{"n_experts": 40, "moe_layers": [1, 3, 5, 7, 9, 11], "routed_scale": 6.32, "balance_bias": false, "init_std_router": 0.0134, "lr_router": 0.00235, "tie_embeddings": false, "grad_clip": 0.5, "steps": 2897}
Below are experts of layer 5 (counted from 0) of a mixture-of-experts language model. Rows are named router (the router's row for the expert), down (a neuron's output weights, with its number) and show model dimensions 0-191. Each number is 128 + 32 x the weight over its row's rms, rounded and kept within 0 to 255. Numbers have three digits each.
After each expert's rows: a language model's description of what the expert responds to. This comes from a sample of Wikipedia text that the model never trained on.

# expert 6
router:151102169169132158060110158087177163186167156167135103114083151183080161162120157084163167182158158092121162164156103100134130114165167113134115169104138183104154117117182140157150170083083139107144110156167175134128080156115169172158137148164130125116173087115083087105115175090154144099084158118115094103092097162087157082093098155171125092083120164145069088088089155175132156094088109174160109096126169130081125094131090173163134123135096112187104133125135113090121089088108095166115187148138095163074147114156160106145163142094133103083142095099154050116167133105153155140
down2:145129142175187157193104082070140164102136151105129074143137155102090083116124070128121134089119139163117151100116134079084221101177111151096093148134130136115136113082163122139097120171063134095096129153152159151138142117129122140163104127105104113178095173117082120088191122180165065127101110112110080072148139128099117130078179147132103038130121090124166104101101112105084184104128104180166195184135137157179115104145136162140149096149132116103165134195115166147129157170080077140176116114205120164133121170157135136167111143129083133091133120139087129149113098143097204130
down3:198154160100187121151128189131125129137104134157074142143163130177121148121126172104089123146177172125147159080117115127189178132074125117148102128155131115099103165146125166097088143133146106112086117138101089184044084103096118177101097157143132137164148097123081108111142139112177126105106116195067193107123085138149164167058146127152114166170104100116151198104132196099152084143151165103104137126107085100160118116162164173062162159165126104138103118131058163147101092189146118129116089107111122114128142152048122175200140138148117171133113127086128131122126101121046133104
down4:119160162110083176130119134087101088117116164173065106140117101181118139137124092155122131099025170050116117152101079106087083141134108126109121113069131135121099109094127100148114146148159120133075129110059113092119138056134131143087136082136156087093105180109138204166156183135126157109120138139160162081091203141112075118164114136142104136163134113108136103157043074160151173100097129151146101115130092091107139094161115111140113126079089119133132041122127144128116124112143185160116125157186193106127158038187121145120106087122084130156113105124121123121116105148191103113
down5:128133168097110100097171176212192151113099151144131151137161097163151162127147144119125104177102116110088083106119116053168059143133105154138147094091088161061110139079161084120204125146078124113131112143094167117150085095121107169142165131112092151102156143087053109104118132148162154170103115131150149102095120151168170056173104069074189172152137112099057087124170145134177142101117111122137061166088180143128127124104172044151110131073107090113127118136085092146110118148122127140067102139114148133164181098150158157102146140111093113138143095107109185106146134107132146135
down6:187171098189111091095151106156148127142192131139103179195073055115090107126100091133154066172093121155127111129125075147083133120141113141145126125161042113159133162123171125144100165096146150184138162134195155148133154153138127113151143114162134139111149061129150108101161169157122158092129106103134131078139156091075111140146078071101145115135119137138097203137113139111118116128115116151169121130156078176148135143110140100081067050151126135128184144062146122100154128145121185139179114048142126057171147117133188156102075150109066136142139136163128128148127117135203106111
down7:101057091164148158149095119091150144117134086172126169155141149085081122106123118117160139150074143117095061146171103127088133107173130131146113159067125166134171103128107123097091172161122084171093166166120078145136143110150097133108104142121143100121166091138106107094154143125161183094133071117121140124106144060121073114100115118117148079158091169156160125130088064153130107098132151107160062134113111174135105230100155122119141137121194114133115133107092113167173191106161147092122073109119149107192175172122088146091117144044164074185129167176166094089085092143160123153
down8:121080107113139147161089142164114128098139083090122170095200149145152113187142093102190131110050143109075115159180081132130153087150100081150084182124063104198107160099117130097141137159160133140130143120066130165150111159149185090082127148126149182172125064168119087117182122073179127105132133178099121149093109091063116114140133124139097105149155119132112128149193142134094173136115087062133153162150077124121141128155160055128178178166094084123118176103152121128128077144133116095092100118100135097059104139120128134169149103107135043149148124128101115100115110134108170080
down9:101129128108145130141093088140159093100178091111119103084191141176111146131155126134141157164112124130240108157130118137156129159127152147092135175122130073122149100133185160068088159162102152108111156063142122134144156119147128151110118165151079126094114095143138085183163121130100111104107159171081116096176201116115150103108116142116110092092084136236181136109203103149136115126150154098118135109099096205129128057159172145165130067171134107111123126098058152138119115171093146130054088107144135115166079168177118117119147125108147155087207110124097146127179133117150148128
down10:103043133121140106097121137158084153070191037154064102132123149162087091119131091189122121114153131139148103143130110133186158071087114135130056157105081115098107112070142095109103156172112073064120176088088107122060173121176118119090091085126116203150090106149112176163123110201114098167130129113148154101082117165150156098098144150101120122086169127108092099127167110132146146118167097130143108120105107125170161133157143169124061099147120076193122112103134094161137099167114105103178114144166149150162148154200119138152140139138166084148137130140134163170077161139100139130
down11:110112126151165111090105126145047130132116082110152093117099156125109180103157167155139127175085173104162147127114189169153158121081097131176071129103132091168090189168158106106142137180145081164056114132119158119163111137115101149157119114111117141104150194105190109163105165121106064164058145105127139113135065139146117161096156150106106131118133161098130147057099136148140121135130111157114090120109107027131099166124129111113160132187107142110105158134121088141107170128129134083208132165159198103129096204131156185183089140117106141158081119149093177075137112161105162093
down12:170132129161157103189174111153107105132151143093115164080106183075104163090087113193174091095122136133145154118134109161132086093114169151103173141038147164133094160161098165172108093159112124120145102100107181143185159127095099110197140097139142173099132145078156027158095168117083155096155152105106133112133181154199138166175139133119177100147137167116107071132111148154084153143069145123114130102118118122152094155112086175123132150133081118128202168114119091094153160116079140124162155117147110143136125183158146094072191128146117112149117091102202110092115152152137136165
Description: Mixed word and digit starts

# expert 25
router:156097168171130156062115153093171166184164156168134103109081147183077161162120158081163167187156162090119164165163105097136128113165166110133114163105141183106156113119181143159148166084088139107146109158166170133130083155115168171164139148167136125116172100115087085100115172088154146102086156116115093103088094154086154078088094154169126092085120169147068090090087151175132162096091109171163113094124168128081125096130089175169130124130098111188106134123134113090122091082105097168116191148131096160076153110157151103146165142089127104081140095098151051116168129106150154140
down1:110111096109130026145125124082173145136159098103145097141093169145146154166145155103088149084156127152098146143121094143147081174138166148163111063143136174089109124132194143080153080110176152122127114171101136080115103133092119128105110143149126117180090116132167124120139064144145103088201127051084146135118119149131131100196129185082146118157126093130094088121131107136138070086133163034109081147150139159111120121111156125138143085134125101109123076118127170096062163177212173119111106127106114117103119118212083116141115102161178123086131140141188142082114103123173161083
down2:126099143146154074084120147133181093100188097098157158173117105152137183150110143121192102131115062114145163142139097146099140078116145130128116143110132130107037179158132134143185112175075140090154151151130165080106135149173060103114121127109170125146140104102110163115105131200162147096139125127173147146193111168117133146157077150148116106135157181129128170132094088098204144071147136130111113084162167203169131131149079083092119096136089160143124155097159152115105118137119139112074122087163100120168121111118161076144102134078145149139144126102123160067005077159138128108
down3:135123132108128100124117101098143100176116139120089122152086146203151156068160104125109139118124149112085125124117059128177156115124202168139110115159138129105131148178135163130086149094129122141201216204126121188067087120101179088161117088143130159115122117074156118113119167110124130180151096125140118170208151085156175160144139127098116104166113145098145126103096097126171111120169145141045114126108122109184119072161049123099144078102115152089129094122136157142143161132125174039119138123123132122125143124149131208124037098118109136132119118091105119153104132196095166159
down4:137080157110111167149142086196112161140067168143130131145171095119087124086162122089144132158077167146137100111101122135096114171124137101146102138072126153090138106130179124127196131171166056214158067081095114088143151130164085112105116103144106094122136127201083093158124132112141099145096125134119117065132073176121126160126093120118134124103122104122100131080184149129106075166169114101094164146074095149107125149154132148143150126184118141158111083128101104160157065155136157135123146120117194172169111109118069089110239139054174120158162160133138131134174151131165143175
down5:108130058092123116132118115096162105128150117132066176130120105177064172087164160100210096108118136163167163127125142135152142176149105145081128106153071111089174113159153124048160098145112197063133099109133144153121140120117092112171118100081104138123185104125146095189101090053146118116136103183147145133140134130121090106102126158163125191192111076090135172216150092117113095134183097132151139077128149135166089132138142144147158131158155158147113117124160161145096148145171167171108155116109141118136115115145088162154217144150115140128122180138147061081062093146151095110
down6:146142101188100112119173096137101135093117120146122201128126095094135104099163107122145083155098124106166130152074141148102136132174118105141145126133089154131112123131098087114141120122170102154215165124149141143119123140151158132137076118181108166143105111112107155155213148111146119117162181151133150142108142202150080106118083140165128149150126137115143157217120115150141121077166170107164095079092153117133087100186083089061132151121165127110160147130103093145122151116143187105200088067091064110103175111104091147113095052169177084154098144089127216139096103119068084109
down7:104125165105149161107168117153176192122115157125092126139171095115179127133140122146146118053099110115153142067193109136118107105158169146199173111160186086102057099131178116203141100114117121156188113087138167171107139147141166161125093152112121163133090122146129087140102128112122139150137064141133114143149106090145162137039172147093124163103213165117102110097096193131133097068149062149095094088165201150096110126118143121103125184138126179204165085106115094139085119135109141132089077121131101138173115147159095115120114155103143170117066092084135115151122108127127131116
down8:081141140168111131119162120110095116158131140124160179129135102143091132117117119130142128123159103141101140127115139098107117062172130142051185132152143133135139099126092138148085111168131126163117174120164142163112095109162084128135101138098103152143103178097092142158134034117111170096113124135178128137122079118134103078131151116181137095147133127119171130177153168193141175202169116134085176137134143143143060123144187109164166105080066115139098139210174135103124172137124161203106180134147104058150110101188098113145096133149148080139159050178159099201203135135140137093
down9:118072135184129081075159166112137147128177123113103135107149132107128138177155165084158132135159101158113118175077129170116120055097120120143134110136203129122070092124099107184151143107136167146097132089156067162178118148198092088111074113058087115072129117126168104124092126146128128150182119122144099117111064107108097114130161055114180077109133115132120145129151151141155132100124134127184180114141110142150171087147109141052169146149118251158138086168114146143146129160095135121134136105095166115110096144128185096152131110154063125107086143077090135132153124160051127157
down10:112123158150110049140098180110142178094125146127136147090120136105086154120163064139115157118160105193095168103176094107108134129121057149139041136141150085039093168096138130140144079149161170129122128149126145168166079044093185070133099140117140144157146182158119178128104083130164104134137159087181180133118149155147155090114199138111134104126115167091119066122119121093114157141106096099084169107162095105184165144151090137078095141140166139121105106124112186103104135076129118090085109176115090151121136169134121087165132063146138157110155122135107189092151135173128146151
down11:115131086152072129014092152110113115112122121138158168106141187144164070144148154108091153106140100117197150150147162102111138098086092093153124108112092135165135142131128149113144135083103142143151135076177120172172096097171145165130133113145129197124160073133166096180094138091125100110216152159154140154063102140161143115160164170125131097105185080124116076135155160137131161192129146103125133166096089107141085121164133107211119069142115118140113141134122058071092064178059126132129122102153131089136150151104164107111130123146136111129110147078163117096105135214094150122
Description: Years and table values

# expert 22
router:152101167171128156061110158091164160187165153167133102109084148180076162161123157082163165185158159092120164165158104096136128113166167110136114164106139185106154111113184143157153166083083139107144109155166175131128081156114164170162134148167130127119175101114086088101113176088148145097085158114116094099090099156089154078092099156170126092084120167146071086093082154174130162096091108171162108095126170125085122096131094174169132128134098112188106128121136112088123091082105096167114192153131095163075149110154155103144161143090131104079140094098154051116172133104152156139
down1:084167103100141080202147188135073112174143111097097127172139126115194135189142105092089102130113078052147127149117120160082109141125173099186101142091110133143134146201096104148143082102153158135152106141099137149140130169113109114147123118118053148094136053136136140140162147112101106057133089143170100124126125080093127094116138109081106175196112128162142143111118162140120140130111120098144157150141141115096135166104173136132073168151070119143148045147130124042121162141115126141162111143146134134097147075157035125139176152065150155158108118107149159164062126098064150100
down2:111104131141127086128113097141075093118046084150152175139056094137193157178162170150088132137135129140127082143140084172104106133137118120116144165109145128148104166095187129143165106105132133153116148132089121110158094151120117143121046199123139176193177131153189138119036134132196094121148143152079167136170122127075123177130036172119113134082158160095173159135152134126109134135119091214160137131135097132162115143091148147160168090138081161119140140135195163127145142106137137148113136093113066124102171109108130084165100146115125189119137122177125129073130094062156126145
down3:093120122145084133154117171106099150189147107065077166102185118123114111111112112103068115086114110175137151097099087149101136061144162112179103144135136136101127092110168078148159132140147125214133093096151092122109104142093150137131079121078147088157129149107119097118127152161112042112159112152131042181150080108131128190077120094181152130143177092119110173142180151116141152097134093085148127159163172142115204133172133111114099125096154123132113139113143178081147149089097065137107155128079119148114176137132106101085111152036126087117174091159134122065131105187108104149
down4:087129157154092165109115138160123137124153101119145138120144116106097120102134107074104117164096152135132173118096133152142125064114135094132157097096113141147098124100162099064058112147108101114085133150150125081121109133143096164165097130125172185141123153111171084186118088071192088171158106096197176166138149138150150129118056069115129080103117132147080120154135129158140203147139091108147090137133059221117123191147109123092105126123107144097106104078142157068100156132160123132111195131103193114146177156074110110098170125134106138150128052082171103177126161096164094065
down5:139169135118102115122122141162129145155114125061111121108152139130080130118085102133142133149094105104106142167148150101098093157143095151212119176121097067119122076146065161100136130154199118144132113107106125086137101074140194112108145137097108088180111141195155170140167149132112116132164144123113106095098167121032112073149192157130120115155143117148171118127189101181163143135087161171139094174174215158108038130148089084183144130063186136133171125161080183146112133134114090081149152166119129092105093105128148134166109116119145117158113135101084142085080085107157111113
down6:182134138162114107215163113115159098081055185168088144111183148136161180125164122085118097152087147149146119168178136162145139100103177105155127127121112141065100095132189103106145153135212062114176124076129138143098092130126168075111113153097135132118083161125152128087151146112102077176091067125109157103190156125136174109133132155140114111109067178108127127176157116123172147106142136131100078143057152176165132136117136131165122098167146146101166098160103091190138150169086114158113087120149125100128154131110143160059156122106119120122119053099125073146063100166098134132
down7:168104172147125169164090138107148111110138165150154092117103080144124093110137132082132136099125079127152119143141132130097089131123058174152127110152135091124093119161086129148117122146093123209123117146170181091094108116133135149193138123082092150112000074071121120129167144133156129142170106158112180074126147154094164087068125109140182104161133123190135150130078164076163138138121119146103095098157181130148135092149115060162113103156165146133109132103112207144059089117125155174120110121164134132135132134118129150131081148160149163034163156167138111152220117111136142128
down8:084122101091137129146139121114128122154121138159128066081112116139072119156121109165159126105149122123177116091183157176141167146114099082062086158115066108136140040115190138134151102176084109112161096134107151132140123131118174139143206115074128161103117148145122113167133119087073100105132112102139107147151106063143148145100112174155117083092135144057093149198148113119205154099068093139082104072086105124107091099084149128148172183142109133123194148139138136177154197106120107134074161144165139131104134112096115186112140096189099104141188106116198157135117172142110138087
down9:074077156159100142132132166042120146137140159142118133138160148099136152136148125129122104139097085095108057121143188092155135163100137160152121091131138136121135139095113110130140150078180110119112136136097129175012084116100100201130133171128124121134132076112189039142128108175143154163133113184092178128159118158090173119132120175139157078141095087115100096111067145155132122158111094090076160131064048130128083161157100136130179150161152095104162115168095124049131141102154110120156101162158162137152139118089091150111141129130115164122114149144189189127189111151084137093
down10:126098145100152171128109112144087119115095177131122111133149121162067077137122155109138118100083188093172143123077113148112122126128164172151144163071146106148118082116106139141145063143128240104144017076103147142160140159111115149135110225138133136128140129143094159105061114118148091115075112094089159067101106135147118170171112158152167128147076145100145118139189149088167161149104123146170187136169112121110126138113121119068140120136139141113154160130126117160193158142113122115060100159117122140162107114117123065156150055131129057106092084100103208090123139108115144147
down11:163123137144123101071102126088092186135112104145156125164078096143125118156158106152197160089114133134106104108130075106100162129105113140159132117164122085137146144120090059023135147123105161172150145100106075123142108146126076115106136180147071133094157144126095061146078129156127126101155144150166144174115145168046150149146155101111116108166094154162148097107114216158177194072125082081104112156127111150087107145136089089156136115124154147135136133097134152122116128186073053169161133117084065126117162083093153128113119131130123041152188156123113145149060132131105105098
Description: Day after month

# expert 1
router:173115143162130146119135176080163192118140130215122108094109181163139168138128123129156146137138215098113154146171123100119125122165095122128115157100147134130157143096169097154183147059143132092118087148109138129107146142129207138121163138192156162060171119171104096121126162106125157076080124161119113106093140152100130123066083194157064092113129167117113096015108140160170136109119081153156144060142182111114100128153132104130114149101109075145102161072099149103088123096101139178078139165154119132111156160141143140164150110109148132096130065159121059107171106131146116087
down1:093153177138085163138151146129101210099200142151166101206057124127150144076133137113180104068108131145155141126123122100143179139089162077123132201110155147142194097127129045103137079114105140158101127119118187172186113133199174159138129076134077116160127131119155167154097101102159094080160101142094093120136114130137158175143168157117092114147099108205123066136152116110105089102121204188163112119101130142132165118169106104102151056116120149134128175138155157104104117153103181132135130145077120116166095096143141171148148101111115099168110110147163127160135153161082126107
down2:083163132079150131105092137062130101168159113105137123156101058154184141155104177061082138141109128196089095136157130098117111135109136144111150165132177139134115099156105153109136080091094090142166168106114197170133093138105138179125146140116115144114128061146076189081136159133196151125120170081079090113130164101158162172124122146222121139120109143146134110147166088111154179113079123171154158085126145128154175122083093103184152140124127132154193138156155176117114095118135147220134119093136165166148151091161070121137123141102191126173132149087116148171065142094146136135
down3:061131170073139119133149125125078058076103104124071139067078110128135098136110120159104142120118131133081095096175156090136124142150101092147087135100127125119116148092134120110127073179151158092155139127133101187132128102141137124140101137085104163100063153162190074145167177114056094178125103171146120160125168142129157105131142099134167116152198129106106166144175078106040133224183145130125179124073127112146150064078105181162159086174113130159121176156142071147134134089173133138149115124131131119117091180114135140165126142146132140049141121126098176102116140107168108096
down4:067080072114117146111129144086073188169137128181076157126146106154118077136158185079105110158126125124143140191174151159147137079097230155118124117150142077093086094180105201130125075172164084117139150141188123112199076115141101143130106136171116147129120130081097140184159169131105124150102144122130124128181123130060147118125152119099152141174115101156115132119124090129129138202151117064154099092164081129120150124149068130138109126099079098221082128123137132116111142118083119130130059138137099145134121160129130139106094170142148117148142139143132073067167145137082098078
down5:162156177099134127177091119115084139060120110132116137167141147120125129137053162054117096073123091160167131030152126100087173150145115132113126156102128109151126130149080134140172123140108155193112171069156148099140097130205168108118087158149066134123111090151121164082154120118095141152142141136133127181178102156212104138150135136083138126159133107145136098156136131123080084094112116143125099144174134105158123099102117116156161121187068202090137088136102126150209161165098118139061134097122139157115126104124157092121115082142094146095085108169088177119069162084115131057
down6:166090142115150163149196127129160081140108139120147113104056138153155102113132111203092212110144094121111133066143075126196123115109127129138116061122100163138134202099151162072123080122136100166093169086133123121088159142155139163119096103162150081088091133082167070149127126135099121049090120128086114120110146138099100130131171205153152139145137146157110158084152123131119130165086145108133133123119109079108139110138114111092097163091064134132192151143124123156103110073166189157142101151063124071137143182091083079090100137163190083107174130111131126080147127144157113076
down7:091113113080112067088091109122109157072081162126159096112128136150143169172109194119105099068104104137112093139137146125094132132173107162123117126091135160145080145105122163078145163108104102122163123127123169115120188095135115057059118146116073154100087169149151135137110157127136136178177111154086150154150104125143142110167117218152109087141120070085143167116174122183132063172123143138169174210161142139096070085116121135143118148112170118142151123119162122137135165095139140058107123095042095172095152193146158133127110121184141188090118141110165190124103094122100164158
down8:124126174119077129147117147108081076109085113086171113075138135103099144115126106161140150114053161081132145170200116106117075225070092149112099149176153164151163094167165111077115090132163100117132176116173132161138136139171085092158094120080118166113101127167138109065071135112084133119135155113151083176081034090173164119084115114110189116112145134110124135114146088111101112121111165151080092110113149166109140148076121117094144166114148130136128148147125128149107187133135102115128133107082194105123075128164126095130165152121162183112129171115095060132147161133094161200
down9:158045151144043110076151110095084135112098150112083104143208123133123112157132163144092113192071136124178129109107129142108133119155224086106100154095099090104133154182105108125181063093153076172143163110109138116212136141150066116104176141128045151159139100205139104142141121102131101117181112112139152148107084091149116076159141119120093118174097167142132139115089115099154113134198160124116162141098144087128156144147121070097078118109147154115119072140124137157065116133119131131099131135122110131095112070154105118119130105119202098104166158124145119139106104194092114121
down10:101147114130147125098128084112205110146178082153109111062136165135154138144076138149137076128162104106118119174150139174153118121140091030119172116110134154110072132053126155096123148158160153159108087076115156187144118093093119089214151130096127110122173164133164094167124153071083147071148135071149127136177107153174135156126130152101040198109114075118104126157087120097089116094135122065109144122161144119167117111155176139101161147194130108098124146128102179145134164160139144084162114156106146162118101106152122162131124165119125151120129164082139182137071080058123104147
down11:103099147126154161114075114125241076145143134097124068086149156086119105131152152185114173135144130116113124115118077152149176097087229108133116094090133104135134126119090110103094167105066092162177117068076176126178134140112149172119149127172101134141136055143121104124105140094146095073113169159138085119155150179118127123155129088140129134117152149121077156135112119122133163134079109114110168150123138133140138136174122150181175130077169104098141120104129098082104128077096049149116102164164189118119139123158114170171235136116108113140124158105157187092143131105157164185
Description: Line-start table/list markers

# expert 31
router:153101168171132157059114156091168163186169151166132101107085145181081160158122155086163169187162164089118161164161101100136128117166166110131113165103140184107153111111184137158146164080084138109145107158166175131127084155115164169161137149166134126118179087112087084107114169090153146099085158112114093103088094157090155082091097154172125092084121167148066093083088150174133160094087112172160110095128176128081125095132091177167133126128102110187107132122135113091124089084109097166113191148134098161077150113153158104143162139090129101083141093100153049116169132103150152135
down1:126068134135079155168161116155105191125144150156132158108198070112115140147133080154114159137182132147120166117192097112083144142099146176097109096104110133134166097065137155120134090081127146123192139067131174073163136140124101130139089039141119107025156137149164154149156099085102096106105106146129155118114136134104125144176147192111132106066097141134073181083139094107127081098125211135162153117133155113122127179113134105185109136082124145136160088118112081174128184158086136138108110104154158166096163089081090084095139113159122152173101141124186082123108118148169113131
down2:104183134103098082135128174136134109128171128161102094151117113081127148131109152136163144081152144110169141147127089119186155129125151147135146129128167133085106154147182059136134106121062164140104180135136174106116150158121095129227178060096114113147171152133066103077083086127104150166165147129145113103176161095135107133095126188157139153093156161068065119151083116156127066104098130116145100106114097136167121067091147162096093170110162106108188107093145124102106142039143114106131139117137112094128126094179141122116046167071167057139132112163089151080083136156120138095
down3:175173104077178051119163145111118097148144140133123162091112079112126141160137145106138163129114144085102145139159122111146086029133145110089130102142108143156077136098154119090092150163127136078098095111100121169167146153152150117200123077119143173124167175081125118163117206187136099115119146073152158094123110125179135165140155084089146113103108139121172114123107104120182183181155150186125091172089125150103110086120083125094132114137160169113156125142101155111112142102084118079120198177114032142128116129128105086113206119133072108154168122095096062117121131187154148115
down4:090121105130108102134094089175126130132110085168104091138117160151175106124090153118124100149133086105117144102055119068090109096139163086163134121128133088200131111069138085147104063124177088071132052124062136072097137111175106167157226141052088115144153128117120161116154152106057156196158172146139120122064103130093125139091131083175107078154185095150143112180121119108118123142106122110102115108140102120094115114127201106149136140129096154099169089133181138136141111102131096110115151073145131155166124099121123158073118159116159084131108073116173151143071152075117123109
down5:122128118134103076084170131130166110123143148121093125156155169083098209136173108138155121141110128125117093150135055186139153160150147112120115151116128142118112102099149189116179112107127165116129138120170186124157120157108119104124162097137196060085130167118138157125125178128126142107069059094076128183157158153132105137108111104146153098178115149063106145163078160086160089151195087109119132125121211087102077137146068083072161161120221110121122123114121147169119156142133129074151154048165125102141121100073098076122148144176132109181145160148144082165090139111165149132
down6:140131150126163078107119103147065109107113146105147131165138076097139172085159117086135161160124116124141064135118162146132174143144117146152123107154129144100164168132152122128109065111180101095090098108146129119201058113077135144128049139081097136096138155164131077141180136137096116138216109106166162126139132133117187091128182083096129162072118176132114115143107107127155125150154137094186121131178115109162113176148118105102138210134134100190142102158113196160126117128178182050121139146078157123177154170138083209109099072121199139146156130151083150128155107131144096128
down7:183139159116130146109094139139126048103183110080094075091099175070117122114195133165092085103127127090109069138165106145129149139136103168143149105185187203097076122122170149122150119128168113194115132113092135114087159199138149172082105146102111118105157175142101154168123156125128129099052115134126121067157114155147132137120103117155117099110125143142130156089138070129097132129133165097122043131122148195104116138112135086151137072172108108104189090144188098101133082091133197102152114091135155160123100100123182142104136101128176104146089150108113110138137184204079117158
down8:124147084075194125190168140188105099135114152146076115084089087166154104167113110121165141125109050147124165140104108190160079180132139089148140119173043135077088146095128086121142136084121110119153216138152120163217129145104151135098093109152131098126178153129095152178132143153122146103138164123139150162177109159175138170142120108077127169108098146086160093168105100185115133122110030145117107131119124098151097132076108128099133111118106125110152135094111140101076125099148122130166102127168071144114119128126173087083138135137136103107148110038112095150170073088096131102
down9:133116161134105106166089147072137179141141089028159153134128112152051108077145161131085119095154094102127111099112148122085120144183164059124138096146135123063102141102109127215112157153092144114146169107080180183176122152143171110124084139176178122174096117110163116117106168139157086104147118125097124105110140117176120099130176085115084152178125097133159157054140107158081148121126150125141092130105106143089121129124142104126097154118183159086085088149129154107152088093192161117095169118138106161145091106095090094182185092091098139127118185179137109131107107197151110175
down10:154121112106159189127150089120149139127148120157197156151144118168127124112093091159122071133174166126114049130084134176157132151157107161078119183184166130096134126157137155171097187111091190158170134154109169120054081148117100095143135119116185109101160139185108091133106184152118130131127115104109050125084136162093128138161179161152104090146132194128085153178142156165123093166139104125069140093096176122159106089114135127097135193149163157185101157116135131133152155153150160135144098158119116135179117104103106186157109150162100099136045110149189104125193113108153090171
down11:103101116119102085133076130139115102111046111080144117104116127116064166136107099103123141069155147113121134128103124122196125125123126186105097167110084092132177188109087101128096102114130119123112126151114123172127169091111157115084118119110139128146076119121162129162152092166087071114063109127105131137213130169180118180086111161111130116162075115113195114100070120106114179157197138178115097130118077148242085084114149117104111139163133107150151160145114163128101120150080134151077168130158152083073048128149195170143140131049116141117150130091143108142172129119124139134
Description: Numbers after separators

# expert 26
router:133099116150123159083098157089170167155201111179152076109084179200074160146082134075138172188142166127158136178169112094134158109142134100163111171107158179099150108104184132159134169077104129087132106163146147136136086159125171158123111126143139143122177104150100109101120167100134142108095159112104093134056080161120135097105086180171095115066129138126127093078076169142134141075113089177173074114155152112098123117103110187139117105100094120217116161133118124115142050109130105172109154132137079161084128123154144138130156138061107112109134106100156069093149081086140155134
down1:117179117121136084145097109137194195165183110123146108088085139125136105080120166098105112091117167160146128125074138098112170150159113092118110123106109129123102103161155081151130158102149091117075111182098121140127127035121147143114123145091108162080087175115165134182121141147147108094088133073109154117103046147155080079103104145179090120095119134132150168108085159117158073090116142208131156129163069114145192088155095156114163140098176120100156183148135145182161098129115205081145089128167162113142159114123132101164121105152144081216086123106180135157127090143115123094
down2:154160157162113173147117092101134150154114072132133086089078113152129123168095160144147143135084189142108142094113145171095161180157095073135143107126113112082134065082143123109146117136120122168070129139129157124179133133149173177148135106164093193119115142148143159128134147092101131098153164185202114173108124160165160134155088124152213134132128159128089144056140158188088158133187179122130132108182140143099173133190151144145165155147098148150130143088060068091105155137158145092121079170096131105152196087078103165154118150106089133134149154055076131114159164138190142140
down3:120178160145119110118144170078107117078104113073128101136138076112122192140124106105108108100154124097129126126122181098132118146085076144106149185095173178146040158174125095062111136102119105097160139125106188110194049144131163135112133122111101171100109071164110095102140122113121096104139156094096138114086168110160156145136137166175110104040124110078141137104114151083117130086160153127116086134104153099102105106126068099148156100113161109141149125099155089183070202090145141112122118121204118153135143108127091113142159089109174113086095155113142060209128090072088099115
down4:117091076139118057142159129128124116106132104158140175157163170114095122081120146091155147134127129139158165170085154093126097141110092190104167143117130121210175144020091155127077152128113153201123092142114154116108117136139141145114150174074172165138215109116105120121112144119099164130108151134086122186088161129113138176144165082104130158122122156094167075142116160117134152097071145177120156173100149151172098154109135064126120119179132077161098103079087197147123166127126128178152082157143156143130142059176126142106162127118093128148099166146126142092121063100118057171
down5:125206193131086138133091098063090144095134092166160128127103208145130134068175110127065165129133165056147103186119132119135170109133145130137146136168125079133133106118134186113104143185176142114115090144151131107155137167084094092142136118134188092133106081186148125118125104062154099085127128115150151160078138129101129148108176123128126132134090101124135151152160179135102097154137133185148125143172129186079161095223109099136118108112153177074143149114160157147160121203130132137086171049030133149142115107070119164161107155127124119163155098114138078125123163145134119140
down6:167169161096145128198129125066142084135139073135106093112144149175123165075122107142107155079139089056170119118093092127064104104109150071149085058083063086118160137089104161165112178098119125097227123139117070083088123108207120117085140177127148127119117141157107126111193061083094147110102105140188113114123125142159102112135163070078158134114156152135130126068163084121092207131165105141124113154148130129108134088172132101082118129122127107119098118112170167124131137148125139162155167104135137139159075108137080155129108133162089120151139088136156160131117141109057101154
down7:105097104078142120161133082089077099170100131196113124102123107136079171106062074103137063121102120148192083113136183099087158134127065123166116148103154138076193134108147117151133083153142103093094091171107131146070110165168133063186066127099167127109063128134151146177193128131135092100123112084102193170106128103146103146119112150054084128122130063149143165125148129088117108117130164097113110139153060142123126129051110102107137108091150127146145157158086125136093117147152133147101045089062154168132118147077076141130126123131142156126081127091104094121112121098112110117
down8:101101112071125167132164114072133118117087109134105113115159129123177123131161164116147147104087116139140139134173083161151148118084129074166114117166161046156130134205133125130134067121142042150116135171143111095124150103193111106159179129150126154118131174138084129170089162116154133124170141099112146125106191139116123156158092115158127090119149127132163128105110109091099144133132075129118181150092153089095107129103138095164115077081110114085107171140131134153148123103175041093081151056143127105117048100187064076077088083111154173131077076144147157143115075100132068076
down9:135092152137105172075123176200130081156126132150152135184169165115136131113184088132171089105137139115106159126153129172135120141145099105169114056164164146141091137160121155143167099124119112044129121143106069135105109214154120111168108077139160112155142143120129125124143095134140113186140077123151068167121200126096180133139090145164094115111134198072139090104160085116139122057120156108108143052123155142038183145128147133148124154085134141169114093137135150129115127147098032101121161111117157141136142138198105121091101172145111122111050115141119102170079134116135173107
down10:077111141157071131074178093157110146176137106105147204131086110125185080093168155169144154131142161118073137126109144160153087154125107101193201149151114113119173162098120156143136133158157099161141108139189149095078185171124098072096114164126101138148163185171093120141163116136130144149136143176104136117124109121105105107133094142084085198117112148090133112079167178159128083089137125105097168117121104124111078094102092122100093152135108091134145150144133113160094102113113136039169114155152145102099049169116130108150181123100177160106205138146091119073121164188141155177
down11:088159161085126139161141100143171095138115210125143133111102127124193130182132108107149102103114090061146143143163068085170138151117194084176094064039109129103103165103110131147148149117150143154148212086112083090080140166095172217113169151168093120160150090117114086125104137097121169120132147120143067120140127150176146169132191146170111104122086111141136116147096114139065122174080146131127138115101105110129079134150150128091126130088178153095122110099114114099129122138097097109104082124123128119171098168153121150195156110112143074155133093094112169116125115109205083065
Description: Slashes and field separators